From a checkpoint of a small mixture-of-experts model trained on Wikipedia: 6399 steps.
Below are experts of layer 6 (counted from 0) of a mixture-of-experts language model. Rows are named router (the router's row for the expert), up (a neuron's input weights, with its number) and show model dimensions 128-191. Each number is 128 + 24 x the weight over its row's rms, rounded and kept within 0 to 255. Numbers have three digits each.
Before each expert's rows: a language model's description of what the expert responds to; "comes after" lists some tokens at least twice as common just before its tokens as in all text. This comes from a sample of Wikipedia text that the model never trained on. Tokens count by the router's weight.

# expert 5
It responds to: Main verbs and participles after subjects or was/to, such as released, became, made, named, including, enlists.
comes after: "to ", "was ", "and ", "he ", "also ", "He "
router:111159142126119137123108144124155095115114124136144172103128120168116150127086122143113106095159122157120141104124140160097159096138160174129139138169101170130110100128109114108130153181145148
up0:098160144126072145073146107134142141171134088123160131111123095091159127130124093148075135133114083129136110168120149113129115131136132129156153133115132131124135156134172124113158145149127128
up1:137135148156161138121141136091166086105136119100092145134146129117125132133190100166112121135128153124102133157109136170127087091106117126128120115131164120133106148097165129138102151127126134
up2:128041134109158078143145114134120130161120143123138142169109118129098103184139150115161137099139142144098122165161136123107154134141130111147096121155164094159142146152072116115150090097175090
up3:075142149081113152107128116134128114179114115105131072073132167139147151141124098121076107125133112138113172114121138159128159176107135149144168149200109104102165111099075125106135087108124115
up4:096127132141144122123129129101135103102132158132100089138137140058134176189123121118156110147116165154101168146095110128134089156107135167097167138137157080160122147082116155120144122092137107
up5:131091152144096110146081140143127114132112116133081152171117101119147133115094091105093120136133112118159142134183132108159168134154162116156172101176110126145102133130155091098117118127129119
up6:141111123122131144109086100111119167120109125185120126127147126145084143118129130117125120120146133140147150173127120172169154109160113136167106115097129139095143135101111112089151116114139149
up7:127112156119125110127103116143141208149136126114162143093115166121063126127113118134092150124146127146119114110174168142139116143168093130165128135112158109142153160125095147113186152156167134
up8:072190124154126133101143129170141072105125086118150141123128146136132130140132144160105115136130149143095129107146133130120154166100137128125078115111112126109140119140163098118108127103057123
up9:146102150127166105127128138197140146114067088115118136110105105115128135114118146118123126162117139152123161121159111112144109136092112099139139111112160110119142166142114144097139138120140104
up10:121151151161147127108090095116135185158125202196130125148125141123145134112123109183134152143128127121146125124147123129124121108088111113092078167043122146138132119113140112152119120125161110
up11:174114103140108133154157115125130110125132128116072159137123122118137123127193097116130131155159097101148128165092104144113133115101135114132121153101160149118116127070152102142107120110130150
up12:097100095141148161120113133147165115162125109195184154163139136090158090123148153112117159131165121140180123095144121138138117100159142133142131100094109159115135128155102109130127107134161107
up13:149099130166156104166129150128150093122114156113105127111153131144154116137162170122125140140069122125081132112116101147107102170128137122115156101127130105107149165138119131108129131148127119
up14:113157127147113165105145153152144086105115165129126096114128104106148137146140124118187107108118123097152155128130141144097122107081103123127126150135126094103118102129104097115081087083076139
up15:106096079130110138114160117134126124105104098138107132143105087125159104113129125127138141111149138161192135143156116149101085081151119115146089122131143101110160099129097158156163109132135116
up16:153124136120113113109099137129123094166077119151127104134123144113136154137109120138134156107107114126142111140093155091150106132129100125119190115161104122114164134143131113114129133128183081
up17:177130146130128111109128136079123100138115120132139110118110161149130123126069131110100130147124100162140133120098142082158134153138156119117178103107113092149135085160080162159152168105104155
up18:125120110127124109122144128133055153198121125121185162125091120149117083143171149122159150116120124086103142095123129072117119099129152111128126115143133097124139089147167110103143127111127091
up19:036140127172118149099143117146148103143099131132115094121143102116098168205109123127175161131102175119169170194123110174097116143072061129111149132141163131160129091131128078089116134120114123
up20:069097133126116136137120163164134187121168123151206115104145106086132143139128101153112121120138161107117151136117135141111116144133123132152148134172127130116115136101133141144137130120089118
up21:134160127113166136113112112136129187129130115106140118132157156110149105108101169154088077124097119112146158104119153136140123143149123133127067173088154104128137110142095170148104144132126076
up22:146111187158132089137127103103127134133108114140100118124164146126120110143159135141123138159057132156125133129099130097137143179132118101136107189091131140111178162134128137121139079095173125
up23:089145119150112110125126162138161107118120107116152110117125189114125133193102086101119148133170157132105145155119051101127164147115154147106158170166114126120111169101160105153134084111102102
up24:185075134151151112120114140142120133142123130120111112107131094123143137136149089138135088126129110112107132127126163129138169159146132097124164099150086123103163145123119128129183144173137095
up25:115069150149174105150117135153125119111161101117083127135141104138148199105100056132097129135113111124137133102136136143133123187089141135115113152152078115173139112160157153128116100113134105
up26:148094125157158091120133079115132172156129123180110154149135130156101129118134134133112098141114131118123125101135151142127133131153115147149099165135118115070118141132164132108132115147164142
up27:090089144129112119120127126127110124087148101141132116123136108110129149158171081154120084155124166129120127154138125118149116161143109102144085127151126121132158162102164129155124123113145131
up28:138147132169152123084122121159133123145140111151147114102134170150133130116112097144097138132166135111157157111096122133112126128065108168140150146139114150160121171142141144139126117132087115
up29:152102087161129099116134156163109099123121110138138148145115109124176118138130150111088143129085129157148131119137140112108164154162152097173138129140106071082122138142176110112134139146129095
up30:130117153137084098095157114125146138114114112155110124110151152162093151148125104126138097101086128121146155112156145150146150113105094122122134145160146146168133124158103087101116173128147108
up31:172131161131141117103080116113128122106137075116145092095168153120146150132162133185142119151069133114139160083140159120104136129116108144102091153099149126175134140133144089136074119091121159
up32:147122138108094128139108126158131157125081141121113088110128151111212121122149130119138114151132141152112124127094128112106096191114153138097128132128195102143079144117108126100117180096156134
up33:111111149103098118118119105112131170187078092099131127109121178123161144127098121132095146157169129117094147154095128146130143183150151121150162162131113085144145128127080112131171147128085150
up34:141085147098112120098111119144137118125082152130112088114161147119150155128121058148140079142145123107174150119142138155125038129077100101102164121111110139179127124079145125128122111114118096
up35:132113089117117124132095141155133142066109163114115137127090123136132117103130087133137157097126089138162128141150132140123096113120104120123089103108156128138127121159079098096123113130168142
up36:097164155115138121112125102154131122164132128155122083153123113129132132146125119124114136129136167149140138117115139121140131118120118165106146085094154147118158169134120125093121099103155105
up37:084094122180164128146130123134121139123118138161061126146138116128117195135109103131143140148083127114133147112137111127132094144111116157086143138126137131076144123120144147148119146120172098
up38:095110081102121166156163142118150098104141164116130141128122084064130145101128122152157110094136118131138101165091143150100111127141128103106091090154126049105131125138109108096160130133135125
up39:135089113111116109122128118123116116124123100144128109104098114131135136116161143172057118145132086105158123198154126122162165149158165101095130118106130130129171144067118119164190124133118129
up40:073168160110123113073124103110106142144116135130085100119122126114087156120119131152145105140090117146139181106116168137110117116095119103127151178143149124187131094103169140112121121079134124
up41:089130150124167127083142106139148099118097093148134099174115133122137130111140133125107159115076146091160160124128136176148113112120128122108135094110136129103142131132121133103098099106099138
up42:139107099105119157134113129112147069103143179097142122152103119086154070105123171125132172097124168171105121140106108142135121140120093143125142138086126125090119136087138117088095126140094140
up43:160100146125143148113118146148141164129143107096118145185117139145111103128125118087131130130147147113163145126140118137113138149114155101096101174077140092122146141120126160138162110127132121
up44:139142156130126108147150118142095118086086146164125138131132172143116130155112151124086136169107099184140112139161088131099178149128119135111102187124188129109129126111138132094142155094170137
up45:107081138146169151145152144115130145141099162118139126142124103162131112140115117129114113150119102116094121139133104136117159124103134107108129113105118146140133139105093122206124126140114114
up46:164152121077122133145133098192088114132151132115151150137146107119103118150092192151133136103143110156147146116170167113142113110119115137129111108164176114151132106098114126150165167135089124
up47:118147106112149081138137115104112154150145151138176160131149132126137126148125174149137143153097125151129114065130141133151134104159126125119077124119145113096125152128076134153206130138119131
up48:142089114113149121118142100103110128113122094192106136097111149137152125092118118155075130086084078158115123149142158154161108118144099146101100138164115122104119130130117165172207146118170097

# expert 7
It responds to: Sentence-final periods and numbers, often counts starting a new clause in statistics, such as 75 orders, 258 children.
comes after: ".", "| ", ",", ":", ": ", "$"
router:141127111111115131146094154144147148130085113143110126106145121130096144126102097140096120067126109133137122136140104189149145124129148124123101145176149135104177108121108122132143149172162122
up23:144117141127121150146133124154129116130171150138128157129147122105103137125090103163142123136124129123104110145159159128107103097127127109116137136151183113104118078114157131104130107142107096
up24:116146142118139155124155158079114094096066103140073171123167156151104126159111118110143110164106108099107122092119111136133138129103152091076137135094111139139092120106141157169146140086165127
up25:138090117126136133121138114111142135107136122205098152123108111106107131120124118107109153141085137177079138133125083104158126136124148118140109109112151137148151120154117142147117152145086132
up26:108083164114115065132054144127115121170154104126169121122097107148154115150117154118169125121114130142146104125160147126147137141118135109152123107143171125140140138130071121123166103059146136
up27:086111145135130119102146117076138107139113109118121144131147137184115154166150152130145110172143129141111120076105083082102122114132131093119147114078096174102129144119123167145153108105140128
up28:110125103118157185092172150133117132126064157069109140127160142155145132131159114152088151109124121141076145122110139139136146121128171116154144116137130091186117112115122167158127119156175179
up29:176106138144123144148125158133135148098111161142112129131116121089107129125113124158146146141116125114145143136156117148156190139102075074139106126147145133112095115133124088104143138128126077
up30:121146126118132111151129131121143117090147091111095125149160131147114133167131121141103089139138107135141130111124105151088131152153088180149130120095133147134148164099141178123138130134118121
up31:124188119162149094120141129116150129128140114183137125137141117119100129102142120105098121113105193099119113106108115134129103099087117124115140142149097084127187141103098100081107054085104105
up32:097088102142159133124139151140122105120086132101085159137152151139164166082117154100161080157119169157113137133132149156175162131111127079148098126090063116151117124143093126154154119070168109
up33:119104159106114106122099129130107146139125087153106149150155113136102130183112138113113109138149107104122114125111147131124165137152138157096147117134119108126151146142102164163132133133173118
up34:135155161139107075104103115133107114165137101118127143109135086205130134162121091084121112135143118098107083082127109119107139155114143109123112139147109070101182132149086115141117109105115111
up35:125090095107153136126133175149133147130126135126111132129111105112143096121123157138165144089093080093123155165155182157155157117133114139117131139095116154127118117149136138146134136148174122
up36:154127112130151124130163157111134126105069098131113137107113100109115117128152132182152131152141149121163161151170107167115117181119068121106119131140149116114126166175088105094145112128073116
up37:150088125105104146116098125131110127073167127130122141103114109146119145117096082132080143125147127131139144121115088102115095135107103087113090142145114133119138129104123116116137157157094088
up38:134122129126131080151106144106141133119135182123099149116125172134128112119116129120188122128092131151140165133150136096141116136170080121136102125124131164108077126078137109091138136108124166
up39:105132133146128123150135145142128111120115165109144136106114124134180165099109159122146124176161159168120149126129143090130138097121111085129156126105128104167119135136131114169127143125118112
up40:151161107157151182125164131146144150114129142120154117112133125117127151138129107146090126154155163149115160103123100141135122126130103130128129168142184148118118107117107124148148123105141117
up41:087189115145149141116119090150104112130110156128168131124160114152127144125136095125110146113126113094113125106141148122106135115089086095141138127115116122187147105166162167170146101104114138
up42:162107169094149084122130122080125155166156165168107160119155100100109115147146137146145126107134147121119120122133125131088140114155114162115142133138149120148186148112111060155137136141113102
up43:105134109144174136130151159116131128105113134119124129129116099149147160150098137147155108188138154162081154113110137147121125128127136140120130136158133170136123130114124157149161129098149095
up44:134123085123162162122130126159123146144142129082155102145153087154155136148166074161095114146149078093124141148131157169138104136119109108089125132109088097107135129149131205162143128170121098
up45:107101119135146114133091143166093120138150110112083133165124142118149126127119150123151115128148178150113100107137111140160149128129150122096115104161090074113128128145081126132146067125187104
up46:154116151140093150144173146127146117143119143126176139102160181112135112097089116135140142142106138168152130129102126108106116100091164129171082113099160151153099132071123133155148146127121160
up47:100138103153144155103131140136094116114104125110103155146161172134141147120131103125096094138138153129123127122134103153187100105154168131134114142096087120133107117144137159138124147126166099
up48:151109112137149140151158129166136142148124173133150162146135137150116123096153126154183139149102157104137096159131172133091138118149116112109108115144122051118151104137113104130127124157136133
up49:175147110123146118130103148108110122157117152130129153107114116162127112123117095178163136133133114127150143148158108152125093122109109120102097179108129165056097087154110108136146133128067100
up50:107124160111126103198115144097142133120109178149147149124109105073111120150121199109141119123076145155120148111145160126137111143170151130116145112130144121137134149169090121132143095087141113
up51:121145138143131169127176148127131135100087098101121124133129149103106123108110168153104132168081125182141130112157158113101125138133090169129109078105165140136127106145111145129142146137124120
up52:118101112143099124122114089139128136136156124092146153122128156099153116092110105145102140142160159159117128101145118101145099110091141105154095135131154089084134112153134133175161142124119146
up53:102094121117134095123117107102127147121118132122110129140103138150150130151121177094099114147124107130100134129144120105123126163159095106135131076097140134113142191119118140127129117106133157
up54:137068093116118133109186151118131140083079129132122145054100121162153131109132166139134144154068098084114122141182137121144135127119109132095131124110167154122116139122087138138137146126130139
up55:129150135123153127133164096130115116139107157127144146138147180132145132149163127134161129123173190098114134137104110143117129115120122127132113131137119141137101148144132151129128132101106129
up56:141080149126107101161091141140156139141113129180122149105132122137137145121080124142115117151076140094138119144145127136108143097153088143161140116164148146124117144061106073125113121117144129
up57:183144142130137116136166139091129128099111115187125100108142103107101110137137121127058134104090103108144101088121094127122157117074129136068104128116136126135174139120096090152120090130145104
up58:152132123116116153132119145119105128117144115122111100147107070105101140094187143106104120151133169151148111106084098128147128130106103099121125143113079122142137121162130103099140079121134082
up59:085124145116157146060128158129109135117127088095102136107120108152142115123119164184110134139171107101122133125127129132120112140157094139105151142145117109144192148140139122117141129140138149
up60:148136131143072159114177101138109120150143151155134151141145119084112149117129145114115123151141149146088116144148086113117136145128106115134147141128138101180121099182114105168130118136107120
up61:151066135160144152164138182152154124145144114183116124110160143161074143105104128098135161114127143144144129141124097149129126097105118129134113130123144112075126145142084107110107095159165106
up62:145119167098109126079131133136116134122128152115107140134141139114137118115102154159174123141103128127111161106129165126116126098147130143129164151116162128188181080127127085159174152137134099
up63:099093163136129106072148128128124106125165090178135155157131107121118171135132126128138115182146123122108090138120101118112182096127131127100146131090113158120142099132104174159123077114122109
up64:133164132174129097173099138114130145128080126155107116136136135113129131125113099114068134119078112122133082139123131105138114152130147139097113128162101039118166170136113074125070112134127127
up65:164103121147113131166146164149149120123143183116142106119113163063119110104130147125159114122119159130101124173140173144158137114145141116119140124186135056147126110146143094124123097141090154
up66:147090161127146111078176138126129146133150113109138150119139105123143146133152134162121110135119125135092096122119127104101169160121140109127143130143117122125170110152133127162156159165113102
up67:143173149145148125160121107131150139136106122158119090139136078104078113141130105134069140087079126103148110111147116164142153141091123122130106150147122137171161160100124109123105107114141081
up68:081110137130140103142122150108144101102070158123139125111098165129146118118165164144169138109119140165115163110115130134163155133118141121115174072125149127155124151147105102144148118101103178
up69:083095129108104118087155117132139138107134116144126159142150136102158105120129123169094124139123128094103130134171175128065129097104142092111121110168160121102144112135142173176110088153149154
up70:146121163093121116151114127117116134144128159153135141133158104120111134151084134133138118142072100092132103125148139122129130102129119165125123101101130151181157148067107097164127115122084102
up71:102120153123149128167120153080152133135069122147072114096126163161124132107149117128104160121123131131133142137131146138131125154141126152132146110136146111130105142112115091127105110148099184

# expert 4
It responds to: Field names in infobox-style lists just before a colon, such as Born, Time zone, Coordinates, Running time, Website.
comes after: "- ", "\n", ")", "• ", "W", ";"
router:151127138139108126167115135153188123098140134127136118138167158127136155106100119134136091124154085134158104122103100147144181081154133131126111173123123132122121095111110136085112142153157108
up23:104139132070088118157146134109143106156121155178156109124120110123146145171128153121100135156128152130116123158087147113113106124096119151066151127134127094158134129146114086136121080100122121
up24:138108078186180105179121147163113121131136112130121182095123141177109091130119118136133134124122149122062117121150161114104115126152134097107136131103113141149155158112136166142187114129103137
up25:147150126149145108107101132105116122101133115129111108100117143128128147118129125145147110091104140109088120181149131129150103137086191099081119131142111136128129143156106170122140151160139099
up26:163121120125132088121187090156121148144117125136116141121131151149076113137121131152145081130112144144109123155135127124180136070136118143133135096148108131128111102124125072161160103150142115
up27:084139121107133165135136113118140104137142115149144147117087108186082119149140084146117147173125119123137096037142137089132141120147114076116102129102118119140129148067141155142142084155088138
up28:119102144150123107155089119136123106156132145154147139129167110176106127111075142128122079099110158116097100129123128139168125124123106142140111065136165121101119163125095129167095140121066136
up29:137144141118158086074146127127151130054118168134150147133110154155140112165096125144130132147189148116112134136164120151157098158139081164143129125120131157143132110138112087112134131153078157
up30:101127119155127127098148133151159079187119077165106143131121129129122140166115147137071137097144172150098102128103103108149154152129147126125116147141140087117102121120135138119071144146137132
up31:094116138129173114113143108113104143111098097150079146132122141175169138129097139159112140137178145106111141112083137124135115142129097126123099125132142159096088134166120143131139154148132154
up32:116085150129159120126097117121124167160140178139145149126158100130165109133171136171155099127150150147145105139146090151120103164114132194098116125108122179151146087139117130150169118138110187
up33:135109127110176156141115126119103143139137101142109123128130130138120125146140155139099183146130117127112160111131134125157131119119122085144184122131155105149131137128151122140133125100105133
up34:120102136119111166095098119087114130181097111159151156074146163117096154118107132145107140114147151130085091126133166121130135094110122112110112117135161137138112138131136139196098163125142135
up35:084125104108123123127124114142095137109153181136196159139121176127122155143136126122113146088148154140091104144134125100131130156111105080131106125123156127141117113162129153122135129141102108
up36:132111132106147099108126150124103129121090100151145143133134145115120151150116172116137133134125130114128167129149152142135113095119141115129124130125132154127116193161112098147141143108055174
up37:133103171127143129129152101100087122137086115147115101111068143120121108158140161126106133141117146054123099118128136114166102146094131167116122093126118119167166182119089091153152127117190126
up38:110109104153161169094143143155088090153088080114101153089121124179097130123092086129112112126132163147121127162162141136174143111139119132173112140124115184105132132100130148154173125128090118
up39:100046130123144103114154085152126152112127165115117113103159109126111105126130134158122103119124139108145097132133133124102096112090114073090147134158106105112118174174131077161157124120161159
up40:142154096146149131142116117132134121166125124117092140151112149148078104149133124142134139127148121153087129087180122111143169128110159159103134133135105069118140129129106153136149115148119064
up41:146176078142151106133151135123092125187125153133170057102077121086136132117066142044132149111144161151116155155141147142087113174098111153126110139117108170148127100137157118121113129098099093
up42:121122109126134152120095115100125127158174081136117102151142096085107094124145153157134149136149104113128164144124119087107150161152116101131119119122151124163137174119119164139127117165131122
up43:146077072129126100179150157134134133100135147129106138098132115147135136142144163140127123121113130130049084115136121121124115083141138129112125089152149083157152145114119127140127133121137142
up44:158126153161157103148121136150131128104139120145098130134144134108103120126112150112116101118145166140044131155146137119150171135139107130110154175116149067161172159098138145122124119127129081
up45:108115145113113160066131135129114101089128132124126112101091181154179079128131112122113101113156165117092117095148109140104105154105222101090121112144157136110116121167119115146132106113133117
up46:108090140147135124141118149135087116140113134116166157126147133132156150144191124146121114143133146130148125118118170117124111088118114110121125101121135170113136142130124153106123107110096137
up47:135134107110147141131095097155128143087138182116134097144135172141103137125113108098094105109159152159095114136084093140104093143123133113112129091107146123108121098066118104141137123096102093
up48:084148082167149099100125127151164154145106138107126129136129149131121080163148103072132074116147147144102139107128123124103168191126124152123156139109162079099111134147109120164126152136095132
up49:119142134061138120074125108155132108160135113120151120099054085132088067120125119147127151135118129126130146105148164117088134080122128152152109071143098168168142130123109130187179145111102152
up50:142136112099146127124104088117100151086142126135074131171138121134103150140151131125135149133136133126087107140163106131158133158138084099130124134124090166114110117138133136158155110146113092
up51:074152119095141098145123112136076121115119133143116109132102102130186133118098117158102116126089122094180171121147183119109117179096169103123139104130104103119185122104100133180151074150125165
up52:116117167150149139120114129116135132152112102155089134093158090098129123122121131126123122112092134132150117121127128170179125085125113106061132117109125149158144199160152157119095134122106131
up53:156180122162120151112144123068108097170137082133151143132160140095132168126121180186067133122127137102116107136106116156106115176099101127122083127120142081134109114140112128128108138135085090
up54:122147126129139130152084155129118131102153169147101100128149091166134149142129120148146148146196172148110159139150117111145138153157147149138107111142152145125125146151132131140144124175091146
up55:150145136063127084157136111110151100119110098163126133130115105122119104102102125132123101136095124075165099113122126143134111140046123142110111131143107117149112136149132121161126130109110111
up56:130098113177115127115139157103145108147120156121123202140149114077120099160103136133140131149094140124106106115134140149151104161146123143154125138176100146079138131132103099177131139114155150
up57:152175127101132110131145149105117094134157125137164106120132102106151102140116121108089125144126128100159132150142180131136104125124173122103119119112153102157128110152105134123134142104109129
up58:115139105116134122141107109108129149128124141175123114103136152151143116095107131101108089131115120077147154141137173162134120132060135157181141150154119149095137115139135103153129140113134202
up59:074132133080096103078137158107137148092070097158136127155088103097169124148149189144133135130133148097103128095109142141146123155153153131113136088182156167101101113160114146106115127140156179
up60:116121148121111088070143136175117122129107135134144092142086085116158088137111111120092112130106154150137153100131140156109153107110146113126112114128141137134129133180124118153136149067061107
up61:160118151105130149138116140154104110086125108125095145107081143130112098123118101115111075109116135128111091060114167139098110147121174120073101148116105146125107165106124143174109178090127109
up62:160068149126155131127072116108116157112105139161086161107139153150131122120137190108131133112104133117119098120147113162133104158130107135133144119129169062098154132167083128124165105107158133
up63:123134146110174102129112167119082086129139143144142141120147100102112116140069146133106162148129134139141163138129132134112149174135127096132138087141136124160152198122116123176162118143062172
up64:138154090159170142102109135169110125141129179093147125149132113126101111142110124103136081114125138119164141150123132146130132127106102135171140107090115170161119155138137097100115133122119173
up65:130136078130117132107110116121155153055136145134104166109113135121116093169126094182129145142111147091116129087113140157121101120109130170132143125112164146198131112091137092118125120103102126
up66:157148131129141089127132132081117095109094123128064162048107109091135102175136168115133120154091164103104123114149102144127125125120184130125104126143188119168168159112131090150108134102076158
up67:081105105117134171111152125106171123151145124136111145144129067116118173109134062155130150136171129131156152113141141124139097118132134154147118149156124116130086093096106118149131094154100109
up68:094108142131164104110093141137073084096122171115091127124108131129131126119136147135138141132137134132088150088140156133100105155151135130122143102108157137135110128154125106144169138122095137
up69:112112097109118145145145135150139168115136102173103167119115092082123141122109094143124164155104155132135163147123168116133143116176147099159154124173073123113166148074131115150117105119147130
up70:114116102134142121131156147185139109197120105124148119116155116136081147155128161110043089137139137190141144112113188111068158100143141135176156129124088106138102135136122103131139073109148130
up71:105094144125166129122126133134092092130087135123120186174128137108100118129135117135127098116109129130104110099139155116163124118139086115067131120131113113116133103129133118078163123081166139

# expert 6
It responds to: Nouns and adjectives right after the, a, his, such as family, single, exception, conclusion, first, role.
comes after: "the ", "a ", "The ", "his ", "s ", "an "
router:145111143131106133134106181153172143139090103129119135154113154119113114126115130120083130093131136106133130110129114163127158144110164124102111176132142118129132096108114132128139130150109118
up0:138157150119161133119153141121084131100121151123112138091130127138103135107139160127078126127108175104103157146151142139120150100118146095162150119158166106122127132154114098105116163127161124
up1:087120104129155107138099150132110096100154127109128111146153122101135154152126134139164106107116113112117108119137099125119141156129111165148165125115121072122161170133129136120112142156106106
up2:068096117153143129112162118116136124176106106125167114114140138154144122142092149123142147108134146136127158146138129185152131085125123126178122110102141183147131145093099080105112122129145136
up3:094168093145156143112098120115109151119099137119115100116118137164152133114102073121128086127135150142117159132070162111125166066135140146110183090119128129142108115177135148098153115121152098
up4:097143122145175141183131109136129106132099103090102118113114110110082163094090092133184118136114140109181132128118092141156082155084079109142122159135113097127109158131138140113144115143121128
up5:154132083108095128086084130131154117108145184085104117119139097066153130129120106158146100124130136115156143144080113132122112126126110124136129083163131142121110160126123109141162133101131137
up6:095164111159162153092116081136157124162088125115099141103142126115099118163151122129131119120165127126123133173123132114131134133163102142080136107128096088118110134116124120153132129134163146
up7:128120060146130120107142099100137132121142099133134085148124135119126128164144123105142122111135101105132105119088156127129119128164111130165150088100111139067147095158150119112135144131157132
up8:114157180113162124145152078161107098172103141105121100100163134129078149148101136111124129098135149121158128100093162163108124166115130205146119114169160134129140108134141129126117107097131136
up9:119136083117133147187089128171146095116118146160131146135212102124104179129095127167104123137122102135137139129115152131123099094118114145097192141128132124100168145127103117107156133115125177
up10:137130145112108095158139147080122168157130149153103148148146156135184133151117145119115104134143160102131085076101099156141178141180104150093138152102122131085137113165144079107112129108139110
up11:131171126189127151078134144164154136170125187159143112148145150103163142144134125119179093098105125103115127133131148137096123120101146129129143103096168166142115115106175095106100114134154092
up12:155118131124139154144159139125153114180147199136106146154139100117125131140150122127143147142132172164112136212183111141148109131070149117174117126109130114158103117161111124135136150133142143
up13:088145100104146108146136124128136119106124122102125117065118144178167119128151084171137141179133130136155156102122119152089111175160086114126139115109113151120112095129112115145183111098122101
up14:106083113123191121172135095113120084074116099143100148142141130135150148136115143132153117128105135131141127121077098132187106115150118134084090106163147119067120148139145109111120112139131174
up15:118118149156108149146156104094184115136097142164120118142166135113107146111146118129112107150147177142110152169113131095121096125098112118094137117080089100154150104115095159097112124120120187
up16:130129113118141104130124123090136137113106122134147100101121173157154120136143102133106117168144203142121114134113120148151089139133112132152122126132124126134125156079142105119097114103130121
up17:095146149120122099148105090151133134151061118111107143119123145138109129147102132141190123122121111164143109150144142113127119077156125121083137132116159096112119112161141133107145143148197189
up18:144097108121121119127112099082133154105103140110125128137121104130106134143162113123125138130148132160116174137145156132109116101167118164068133139110130097177099121125110113157120148114103112
up19:108185146171152136130103116118123139144174079165157149056171126107129146143121097131119135154138120116132112103135101121123140120101093108146146136151173126153106130109151072110118137107131147
up20:106127108082133095105099108100150108163134143137180124085120099192135123116141107122135143146143074131180150157125147136146155117125157124146096083121153189120107090144097147159155144148161152
up21:060123138122146114150081106144144099076120142122107144106136111146120139135134088158128103113115118146142154125202134118184134127111109126151120115123109121113184112143135127130145094081129107
up22:141117148084159134114115137081122164163134108177078086143140083083071140138142095154103186109102141131151132129160099147164110146139086151144077123133117143082130162130116140109142103164142154
up23:133147123151143142108097122144118108149126134155171118153131088173118123081156117158086123150139150153125126135166159112097127097068107107097147074144096097115134113117094135116087109116152139
up24:117159142171129101107132122124144109122129123094108115118155133129145148158161100124173078134102116115100152156159127100119134127084119075132206140109118080160174148113117132155125099115165098
up25:096130126110102077127134112121126069145103101155116119129151127114124151130097096134128105123158115151128119112093145112120124103159115146162173110109129127124104134149164107114076138111162071
up26:133116114067125144127169147097155118113146144148124108151151127121151135090124132103142132170115109124152094101115105154139166141120132151142134129096129115120105079126152089130094109132114108
up27:130190134128159128130120094133152096170115148135159192107154143126178137134111113117102108171136075084147126148148143118154165142146117116119151115116062124139087132101114146148095140149118140
up28:150107102100089140158112107109126114114139145146153139115146121100100144090101162110102089160130124147109161111103171128124117121117129111158134131094135148131124124171117111067074167181134169
up29:085164149105125131144175106096108146134114095155127109164157148156124158108111082138114131100122145146138103125119121116117120097136131094090111131148084110117189168119139141160190108119169128
up30:105154127144172124132099114139137125118116105182151110133139095130128130164101127132138134113127134149153115067165129123158125128113096178138126136093102119098146150117164137166114114134091165
up31:089094111128158120122138085082098084148139105095149144150120120094167142163104147171145144169103103181115163163123130108151135154144121136142123123161128142105119162119098130109142197146153132
up32:123140130120102068135119080112140084102122131172167116110123118170119135166153115189122112143124154131108159082108135143163105094124124122106152150133101132149210116123140075140118106116125136
up33:132099203082128138133177138098120130124155163149164152140136136130084132123078103124107129134109155123134118145142132121173128122089123127137104145090127111179133179121140114119136131102092141
up34:146112150162125134201149128142140066089138109123134134114104117124120166072110106168157108157107085125139142171107159140125107125107091088148096142127105171137101166143127153101173122129113127
up35:151147117149112111152143096121139113090052115106065103098086151100113134125106101169138138131111148137076133147154114136143131150116119122115126115121119107129175130162129132150148153086129113
up36:133125113081120098151167102091112136097163111165151123116153131127138140060133131132145072134160130123135142156124104127163124145095154104140145136109137124113139150169132089146184118164135120
up37:117076101107107128101160087084103101119095120136133126065123113166159126132143134135145145179136105162113135119115142133161116154084042101120112100154116134133133135148126102146129130103110112
up38:165117106131129133144122149162124050101130110083131122115129125119157136154110134090127127138111138119098138097143122118126103116109138093085104138151101125138147091120115108148121125131163136
up39:133114147162128133152142119124119137078089110133135106125146140150101152074135097158088157083155075155133129176121142127131112095136125146175173125121139123071098154131134138137086111125133132
up40:110133135141138104157148122133104116093132132140160133186118099162156114081163105074152136130130163137124180136165139114144126081175139135142142103137141144109167084145098112093156126132164117
up41:091125078164149139104140139144124122147145172169133094142122120148148141085120158146118144115132151165071152097121127141092076124152156155112168149120083146105098125144121100153130124158134137
up42:080137055130194108150147101153149152133110131092119095115160108126133146117140114152115151131148143146106175160154156127144071086117120126100144128120130193077122105125109093136146100144109104
up43:155176113148144118160140090139129120116130125105126118110134136119156114095139123139146128141122133128124153144122186137103080109096093140074085128121110129155142112113074110162094103134124145
up44:136153124074129134143144104098104141126137132133128117129140158141164123137145149105176106132131158154111131134106113144112122111129138096124136137138108089096118165111129109153147142172128166
up45:118114148115135135196154108153173105090135135108102130113154077111084171133111121131129137164117090100155116150146132136137142115103119138143146164143147137126128144104094129086195101136141142
up46:129151077123141067107174090124125122138111165129097113150129119120165136098160096150102114125133126133106143174124156098161123107143099147185146098149162102123117113158122096148141156108112096
up47:134094084115125079147127116142117105116152149121129095138133120147147136117114126158134161110153176135092163125168108143149069120117119138181123126137133148144133152102109135119103145135146078
up48:147062118095155106112128130109115135141146143120149099124134118148157134146098174115171150145114138173119096116157158130175103101144108138193126132133171143038086139113101119116103115139154145